{
  "n_layer": 10,
  "d_model": 256,
  "n_experts": 32,
  "experts_per_token": 2,
  "d_expert": 192,
  "d_shared_expert": 192,
  "activation": "swiglu",
  "moe_layers": [0, 1, 2, 3, 4, 5, 6, 7, 8, 9],
  "router_score": "sigmoid",
  "normalize_top_k": true,
  "routed_scale": 1.41,
  "balance_loss": 0.000268,
  "balance_bias": true,
  "shared_expert_gate": true,
  "init_std_router": 0.024,
  "lr_router": 0.000813,
  "n_head": 4,
  "n_kv_head": 1,
  "head_dim": 64,
  "vocab_size": 16384,
  "norm": "rmsnorm",
  "norm_place": "pre",
  "norm_eps": 1e-05,
  "positions": "rope",
  "rope_base": 10000.0,
  "rope_fraction": 0.75,
  "qk_norm": false,
  "attn_scale": 0.125,
  "tie_embeddings": false,
  "parallel_block": false,
  "init": "uniform",
  "init_std_qkv": 0.0346,
  "init_std_o": 0.0,
  "init_std_up": 0.0346,
  "init_std_down": 0.0,
  "optimizer": "muon_variant",
  "lr": 0.00649,
  "lr_mult_qkv": 0.4,
  "lr_mult_o": 2.0,
  "lr_mult_down": 1.5,
  "beta1": 0.93,
  "lr_head": 0.00758,
  "grad_clip": 1.0,
  "warmup_steps": 200,
  "schedule": "wsd",
  "decay_fraction": 0.72,
  "decay_shape": "linear",
  "final_lr_fraction": 0.02,
  "batch_tokens": 32768,
  "seq_len": 1024,
  "doc_mask": false,
  "train_tokens": 234900000,
  "steps": 7169,
  "dataset": "wikipedia_en"
}
Below are experts of layer 3 (counted from 0) of a mixture-of-experts language model. Rows are named router (the router's row for the expert), gate (a neuron's input weights, with its number), up (a neuron's input weights, with its number) and show model dimensions 0-255. Each number is 500 + 40 x the weight over its row's rms, rounded and kept within 0 to 999. Numbers have three digits each.
After each expert's rows: a language model's description of what the expert responds to. This comes from a sample of Wikipedia text that the model never trained on.

# expert 25
router:428532507455521534500533461533554492465465410543478548504480488489553569444486475521482544440485494513474501532556600503577422508503511542540482497495494525548465499548487500475448467531551423534463473505462536545478502469461532457518493576517470422514517416509492478488501541520479472569484446462546484552495640545513595554460510470519443458474448513435489446503513487569497459532493544384466500466515535508455455506474521498562513449488484463451523503477495525473466435494529483569461483507522517480479484491449547499522499476455453452482507513494463458435475515544561453479461542511514464459548530529465447447453538453482552536479413488490559468551510555554411523415520509496557499450527529498514525516504514477504496436496573481541504568520430436491564560449471480
gate0:455432534488564557515528560468499556475496514469488509468490524513459650455462462518431610544460526501482472542474452450489489558451515465517487509483496582508531498527495483520517574510551472483467540447488460507462496508512522474537451459497453469496562599497488510521516475550515478511515478477555451487462481502486581557485434459560532569549534550476459462568488542439507540510530517505517511486545514539425550507487464477481460425492511513493489449526546565522542419485476571520536457478530458517500469470543532459498460469527525520498518508535510493518480513550578547515477510525519455447593499564441457525435444480479520594487399539497508550556496450455530516563471480516506493477464498435504516503485568481523534479503442483423513441482444418472501458462599513
up0:501486466486484444517511477494533519501542523508547563453459509522482519513452519499508468502531446472482517451434430521510526501497461586397462488523509466452489565440517565550469511507487517496520487549576496577476484464501481531551543525563465466459496505535444561564471489527421469475528513513562531519531499468473546451457578463499503464521523509498492530514532505598523471574600509477430516501487475464499504469500476488522434483544522528434458576529529448514490421573429483495503503537548510571492462478409511534505476530525547521579511507502518499543440582507477532440632451543546507525470485448457491397524531510476450496536478464564521494505527506499447449507490488557403447459508490444500522558549542593463478513513501537506427471549498522516532549505487442
Description: Common nouns for machines, structures, systems and processes in technical description, such as aircraft, roof, bridge, data, model, seats.

# expert 23
router:485477489446494554509547555533514482452542506558478480546516462468483526488489524465487498443526508424468512538550548560580464524501455521570439465446478514558506457501487459512427517483502473497449479582527582510532571418475538532568533528524458460517459527472547497581517569477515497488527463464486570552522560564544520505582510522531442503491452477434409513546478507523488494523479510474525501458534537521458494549499531477570421494483422500481479492517475562452423495461580515521444487496547475545419536464487564418494485411461516467535553523532483466528522476476545469477499549527501459452564534534492476491436453428484536498419441476494562458540596575549448578486496464528514529484460542471452521502488538488504529461533543490545539518476451463514539530477486473
gate0:486531550504413506505564462512535479609435596539568450519472493455522525499473511490557488461515505491456437560522474529541501517434506497432515505553481500472530566531558495506490530496490484495453498608419446524550476506482465506546488535545510493543434510492560578476483536564467468510428484465437563531441553527539535532502534464468439544494463437439483465384548487483473414412513457491499478512483488485511431518553551507473535469540509538464584560494450509518454510502486547537452414514562547496497440486475541523501492494551540502484496467455478544491443473507571505441481467523444595511526464468523481496450490491471483426489456535519503494467498496536553491520540458460445454422490474510527504535532541450501553535513495551502492459571544491481506474459564460
up0:536507495540555421560533507504511581523484505551396522513525520461554487529504558445529525462544507503478477528500524475494579528504537493464451517482514539547559506514455448496530517494502536430477559554518506532600479433478399489518484496527535497482558462472421467525503536457473473471566485515498480520568529493434518578479536420540490484499431479517532487520498525534497493495575537562409486495503573528531473445527544484523545507522452475391548570486506522472469527459522384577504500525486607558600518486519490487503502533542440482559472508506462439502535547507542463567475424598462472513516511518518549529507536439480498488534491553488557499438477504517509468519538471487470477487589462490462489448500450495544545475531474453515477454558507467542455487500514542
Description: Non-Latin script bytes and capitalized onsets of Asian or Middle Eastern names and places, such as Kal-, Sh-, Kh-, Sal-.

# expert 31
router:489474447499510519531481492549544471446500511570527519526551399466530446497479542492528458406431473470487510529516513540467507548525404505539511495471552514476521474527490460553460477530469440531431510508472533476478602422497569474497497546510500470510480514486497435570522579427527489519511460427461487522555437542503550498534505500436442496461490481458422468478495524537567496517450447502478504461464511453430413496508535492486436449523435498468442531553517524444480496450526500493412468559537542504486577468454517457535535433518513423463557511534484461503570453546519484458504523570476477496502469547464425501447498479540475487537476444465522497519559570522486520491544494537559536502545560524475531511450494425483530490504520604533495505491464589449502576483444462
gate0:501563463559445536521478548477518508519523526529511505548496493509482547506504513502501510524529527510492523545508508464514474498510510481527491415520498484528499492480445562472543490542448484495526481506560545410415458477458517480403521503382550564498520523468548435486405501513454550502454499523470505547562518511540504559506555420545415513443576514503464380539589461540567608448540488478506458467462457506470494540479467470518555485472509484509395517483460498560464501510496483553540530492534511503463582468443523491575464471494503516534502488536514545460463499504519407509424455480482456555533480524490453458547466498468551449546429526505540574548509514423396457552551524510535523465445462487504490521503523467540519509453496566461525487473491551543497446474505525
up0:517513565465490567427480463433527524517528472466482562483454478506522503525463433424489484602484462496496527475508499487501524559508538530434567538457498481457467513565514546437548483506578580532486501470489463535484454560518483489531530545611549473477471534480484464424508453491490455521549505491508442478476448509463460564539537484452510464459592509479490563520465497519545553516490463522490516542544526460505529546510525554468535567509603460522506439454544508566520460496431485537530485550460592523486530490451487516513486503550543496476488601504553468491400543556466526529525484489494483447473561449524453516502464493525511513489526538503510532402530505476507449525488574546519497429515455477526534422485512501494555578515564498516528537461539502546583483437424454
Description: Capitalized first syllables of place, school and personal names after of or in, such as Pl in Plumstead, Ch, Col, Be, De.

# expert 10
router:447530490495549555475470522502487539447494492542527510555554481399514524510535524457522564466463493402470477543502511527482533501533476570575455532494541528547438417516458551537476466483573467516423492479438552515495511429433537476468507559493459501438475531501508498508535505469456525522465487478491497513474569534525532564432530472524478418458441485513429460509457472596513474516499517525521474467478493453504527505509551451496418448549496455470483498499516600430395477480496510498494494457557580519473505505470515469499471454476471488525515467591500472453481459514550536457511529492489441481465558536492505510447582514495523521521475496470528495577572528568525525505567471552615576471484493470422536482516503528520571432491553546489545537428490509473567516470503463
gate1:462541524501467567473431485428498521399538528513539528537478527437445502495569527479505503482470459459421448505529486511482547468519467492603547546497531494532447430496456558562463495442537487504438466452483521506533487459423512466505489462480451506528526529509489552548466513509500520479469495453482456493498480538471500530470485518512434497494378451452419450532495506571498479563499517560519422505490537500429548532485475468445462493586557526494451567546487532437463536503415537527509451437484507525472519487475552491494465475453474545463521484542441447433484489472529536471528580485480473456541509571516497505415556533505500518491495520545591526518513500572519496562544472548542584477492510496508455491546487511533587396497535561543516559462460508491504488456544444
up1:470543482468538495410461488410450487468544522509523521511495525472468483438587475541503533431484505446441423545525447540494533448493437451593532501507473529541481433487478587554486509453529472483449459499527501497511479467448499451566530474467553503532511565599523558538486542526513521481489527469529514465487502519495516490526527461542476493504463496467375489530531501541498428548534501601529448515473438502446552507570477464453458463557500510506483532570476538480516496489457560543489467470527522546455492505428500498452443477487440519507498494490485449446459467533553504489488531518510501471518494552487565506448563550422494537496525487570524486510590493516515542582485440488510562477484468441485336486491525533518548463487579494526505540497478530476476496479513419
Description: A lone capital letter opening a proper noun or acronym, often a foreign name, such as G in Gaza, V in Vayalar, K in Kfar.

# expert 4
router:451541516498502532566497496575528463422450480537509471482533513486479499579470503438466521471508466468537456537515485466463448451599524481594443487508509505492427501475467492478491470526477441516504500545488536486443509463442532484551503517563529487449413536532503479490575516529529485512400471517500500531490518555546518525557526481481500432514428402468468446507555496541468483498527525502547458482468545499441460505496598518540497466590457494462426506489550558436409458518511568542467479540602482491482518484466585483530518513522533446525500451502466425504457437500527515441475536558447546503557471515456503549451523505441492500550442486451555526518636500488483526445534500544527536440436466532547524495504487477497485452515491531536540573493486478432524478492509487
gate18:545435421497503534445520494569423502447576483524509541568494501473545486487465542468476580495478506478422597549439502572468500568472518503477524430513477497479506477501536532525467473578569528498579481495538491481565502518517450594462521506469501522484501467422502515487474525501422518412547457517540474562545518450391508456517517489525472544522524490540463433458428387484600454474558502466537541484481574440547528470505473470522491551473473546493506483537511488510504498538538550464570450584509442501521466461539505482442560453483537487495562404499479590539547473548512449476519481525503479511486494481527436446506463479491471522466497497547423495472549478493523512521510470472393496535489483477542486483469463489530506543527516518543475510535485572476478513477485490
up18:534506514513509501490484501497491513446527535520471556507467483491495531462483448605432577485453550450441597478509563507462502511551502397463472507511543505476528401497517557532476436449582502505471508499498517514567574504553540491474460497463506533499492536476515465529461491411451499503466451491528468589514476474500495517471500491514485524487557463545463600470478497475493467553434460576552536512588555442458433556521465507508452510456491526532534468500507434498564480498489540502500572488521463551483502380482438538564490469506509512518515463490487549551502517505542403493558508579545485436507528545509417493520514534418527494501497489572468470422471563539543503573504522507525476546535512465559455507493485492571542484505442483550489479470603463515510515471477474
Description: The later digit chunks of years and figures, after a first digit, such as 1'990', 2'019', 000, 30, 182.

# expert 2
router:465524475451511487520458481563488457493538454549475554513506469495426530496491486497485450456432485430526456510521553504542451545549494559537487480470469531544526526469469460538504509581517435519461474503490558507476470455451555552492553530504468391505462519501521503507461509474471465585509476436463542490496506563578610529516509461533553425451473507471493462506469511510494475511488517516485473407520498510476486529464571434466449431494503487470464435494534501475480477440512478488481453462582560540469499450511556439494416463525506489464489429550478454471464454467505509479498546526506469540535495504492458525493527486461520553491476432428572455521491555439451532440557476558474539428534484515467549523505498495512550394578560524584522487453410449437532516477424460
gate2:508441459487488550483517489452506502467485452575462501470500528440497453472509480439436506520539539517584526484555477548435546537403528472569488526415451502526571459466484469446438538538536517476546494484521443518477555433449489502447561591511434556444457584488520527549480430491506535453474500479539533507511529549480513486488491484499553492499476417493518572512492500448417484426470482462473519521452504517456475541433489612520464494501435541480560433460550496483507504550486549526529523553533437503491541440445529485460513524469492456524472580459493471480515507484493509470495483561555517445517473406448605514487543527486519435496517528507561513404526512546554541489448473520458473551489477492498490566576492531477481496452461449476538508529510522551556467520472508
up2:509521499454426506538574435466483526584523481488485476479472441497445517533529485502495472449523504518519485499570491525528484502479549570446507484422475500477514500526450528453511470610497484532615508528536512531428517505508521481476500525498509464494438444587424484465508523468562487538498439391501514548602540523455467448517502492499593447541554456475588459486485530519493479520532503438512461477519533539461513558448455502451492470457490463434496516543476494501562443471524510431467521476498529448484541528488514487457502472457490527476551578434557531506494580483442551473459524480497578524437553516465422545524518574516448442521458498531535492472488463537447492480545547498516474433535489503484520514538547515521536518502547608480420520558443456495529514524576479
Description: First digit of years (1887, 2007, 1988–89) and time or setting words like In, after, until, during, under, later, early.

# expert 18
router:487545448456540532497466581508466507502481534552477446567534437481466575557494548451523492463476482484513569523491501502524506455525399518538476508489487519453518496535456459536449445478513470495462489536502528484481497463448568514501514522570509553473465506476537492544536434395513508546497465462481481557538505539519544526493545510410463512538485419490456494544506517542438479583460507479530453430421519548453486480482485465490500522531449411513451434500510578473456498452534482543445459485562497584489507490488556502547497436513534492514524482582499475485545488497529445436515516577495453432543483546457416517512533497502526501413423412437521442514580559461482531501547519540563484509487513514501591520526523506421579483516501553496515475514457510464559532462446505
gate1:564552537529545494495517485458431532543474573504479579442446486487410410465441429592516481506563515517467428483436562485548468534590535557462443568483543452524463490520512468525573419561475489521452455526497492529460492421563523504491464528468471534443556508454466529589463489489475428514517489484492452483467495476530477441498456491604454572496521482506516521570501490502488502516487548445462523458484507539455539480394473494443529560432418487453510527416479465471481491494496513478566509482525600507471420485538614478495491529483495516557505489513455437539511515494514506518447506496472490511526525514507550504548501507490522518469545490532467478509455531516520509490491533446474574433525511466546532479531551511488494526488458528514461522469474449436440542503471525
up1:468488523501523488496568523503504521558486408521475426513490522512454507492485525483443409521448524470583566490519482520508475412512520511545517469534474581552456514499552521508482511502510449518499541471445507484551493490522460483463524483536507453495493467464550485528501419482527486497469417472465521565454479442437582525503368468439573510436528495553577549471537479577502489532559494543601440510532564531530503529540427483509528452521488469516575470493468487520428519528499554499498466430486384512529423521573496498522463527499430509409538487469448502539484559523462502534535440465516446472491533515437469436482499468467480568505503514515560517551457497488577496479510528522520434501553490532490466532461477540472517561506470471500502553494529481490582440455514529
Description: Middle and final syllables of Asian and other non-English personal names, such as Shingo, Hing, Sesay, plus You and Love in titles.